From a checkpoint of a small mixture-of-experts model trained on Wikipedia: 5175 steps.
Below are experts of layer 6 (counted from 0) of a mixture-of-experts language model. Rows are named router (the router's row for the expert), up (a neuron's input weights, with its number) and show model dimensions 0-255. Each number is 128 + 32 x the weight over its row's rms, rounded and kept within 0 to 255. Numbers have three digits each.
Before each expert's rows: "comes after" lists some tokens at least twice as common just before its tokens as in all text; "gets" lists some tokens that make up at least twice as much of what it gets as of all text. This comes from a sample of Wikipedia text that the model never trained on. Tokens count by the router's weight.

# expert 5
comes after: " |", " on", "6", "|", "In", "8"
gets: " October", " September", " August", " January", " June", " July"
router:119183145120088191128100086152088120146115138119133156136147126114089168147158201127125130206153090124122093085183114114132140112149127138071112078103142097124160146101136107124158121100116170084167175155108177121188123140097082159170159193102084113094114151098089094114124164152125156147152121084111088056141121070129129151089157179171149086091093116166115081101113175119158104143114098100124073146127131113135107138193075193132189125108078150083099132092119174179079107067140182132136125145112148181157147145096090148148116066123080121130098157132107115079132131091114086120095200111156128216116122085153151123179100123116118128155157106140159152186156091135097140165109129066088116108084158092123150111145094125119185103200170115128138172132181129194163147124172116
up0:156090085004171135172100100117098149155125054125092110205079127067142119115139105170153119146115108226078068186128086123084093120107116119146087123125085142158141174118104147130107046130147131165101150136137109138167177116078111157097158149117101112183139088147106119125131121180115120126116180152095106179153096152122164130192132091074181164115123158129133143102184153149123133115148160138149144142134149143166142108124140121090105134081161109115125137155096170155151123122161150181136144096105105170176111208161113115085165181112174159125161143196101156098175177100132178166101135147148054140120123133122133092122133153198130107109155171108141096125156119131147161139183113143140077231071104109161120158118117140092160125103112143162129139160126141130102131136071112

# expert 11
comes after: ",", ".", " and", " where", " that", " when"
gets: " he", " He", " she", " She", " who", " Am"
router:166107158149149108127145169115089121157076145160115127173150079126117091158082127150165172149123154170119127153219151207139111177084127093164116133141140121136067068107138188089125126127125099161134140172102119084123093096126114082148092100110142105102174104047144142113139156141200108152154176164075127146154144104109113098129117176122125126080143037073134087098144105156127175142111050131121176125125144176177162148114151109117143107157082137129091177163140113068148084143077100189117094154157092144086162142148147088114080122148151184118186149125217089134129073133111119165148127114113144102135144150079155150106105094146083141145130115069117154099119124090146110127060147119094095193153135181109102185120108173085124108122078152129181107172104177122152095150124097
up0:188060086103111151124056131106203040121191111096150087157091151122161070123121162135120179166132103125092106211181125127077094115159170154107151102117092078127112129148142172148070127152138188148140068164082164174124152115119159127098125073150091135139111129090159133176127146110094189129105109109108147142141205146107185109108147180158105137155113070162173102158125109148130131106114153137039086142103152131116116105136102133144094175116119161123173156125176119138126131102106140078125173153090101123128150141121133105170174123106117114106126142074129103105091100128173112149071111160071165136133144173104126189098182065117102076117146139093147130049134125120118147120157131103037088188119114163146110172170098103096131150113130143107113159121104071153084123169123135

# expert 44
comes after: " ", ")", "%", "\"", " —", " Votes"
gets: " |", ";", " –", " -", " =", "),"
router:130123114170104060083109105122106101147175116130061187170116090148146101095068171101065137149162111115148142187169129154128077099106166114110109130118116178104147156137080149130114150178115179174179123134099126137093130124198152141113185116110187079159102098112094128167096060132069140103170137139067154104131150217118145151117115085148173121084163100189175134123152146154127167157083090077127137166135078155067123101166174111135117059094122141182142139092083160131169163149152158132136090083133121147185141128103131134124080134147159119119125168171176128111083164119147109147096170185118120110100142155131162174112107157114122107077166138143099079165134154081152070166123138076087118145129154109190108068109113106116080139130138140160112090108133065147162178082099145
up0:109157156168151115065081071104113144081088208149102099134073198117123159126110075097135198102130130154153125128089067132125076124109096144124151170164136157115106154142156075069103186106105140155111103131050104176151123088097125106116134159115119112181152184134166101114148098107171132141079128116139126113065195056146196099179118112180136165167153158113082108134043114141143080121121122195188123058113131129096134154107098105167107090106132097125148102230089109107165170114184175145131114132092112105144136107127143061122142126125167085162143102062130133154086157148158109134164117112112116103058083128168144127160167122132109121105128099080117129155136164131166154172161123137144127091153192119124112088144081123126153136150152164161099121144115102127086092136134115

# expert 29
comes after: " such", ",", " was", " known", " served", " to"
gets: " as", " became", " including", " As", " called", " due"
router:111094120118126137130141117123050172122178132134148120094139129116133088142165158140169073111109118136095116109122149111058146156108179142130057117085143135143106192085168158125140146101140042136104141138139156164153144154166140170127127099156154096185108147113120129097088157152105175131133134191147066133113140091139084145125172033111150134114188173134140155133156135109180161115173174072134152128159059124163169196104119177092149082156074151128107146118101090103163180143111093043109109098182193112108122167079150130116137144129151119136182147112126088038069095109129150079121117123128116172082108139110178107156180136081135115100106165146104089145148186099099071131091140104126123152057138128184105139137096132101135175137165146116143154153173191076157102123109124
up0:189094105137138144151107164148064119104135088166092103097102151158119146159164163110103157131125177109157125132191116111170117172082172108113119193143136110114170163182176139125133141071113148117169124080115158123125099157099160128126101077132148099143072142189101108118115104234085100122122106128147112111163126102137122111184119128115145105156159157113073105092145144119128121158137107075072198131142176153189089135146135130099148097123083108154184112123168061137158165128093142147160075109103124155088086146066035169153159163102149143099183142108177095117158120160106100139130110178122192164076069118158137120137102077121133071097116133106140068081172152112110160156119100097185056148101120082135089186177118179132142098138145121111109188165128146126124183143129121

# expert 9
comes after: " he", " it", " to", " was", " and", " He"
gets: " was", " is", " were", " had", " not", " be"
router:110169127137135102140185092118151157092153140104137183145113154125145066080107112112136106202118128108068130141097180148120091130129119114161105144096144164158121056155162167157149155162153148180134116074105100098073091096092133049104121118173142159062099156099107068141134129127073194130079141065142113092149078091093128119178104144142157156102153177164132112183056106118145154128109116129084143079166155137194162102133136163112143082146091096130115153144141099187170127150156162113117106151135160139109125154104152121089108114140132151134159153148203087128088094185172073108165065106106126058216165140138109122145185073126109116106155103089103116135113126099157115171129153095143117106191035123147153121144144130161097131087102156100152059175159150155120118130127133
up0:126166114136139143104041195199079146141168124065108130109110115129118104110191117106070140140077132167112134103101145116098077151157167105059150132165140159177129110120169137152050165172131120114173093152145130161093175127101133100115150101148124114162200084145122141152097148152185123122082131091085129091161131138073115162146177139093106100053178107139078111173111095197123109156105084160138095179133091144156191118097133109192112085148080059147147196146139086157074092100115142141109157136109094128097116125119102121134121158174123148137084121090126089125151179163144169146129155135126130160168101130070198067139160097102128114123167155162122150161101125129194128167080136136163139131117124147126164102114109174108114109139164137102087205063175135129143161145090133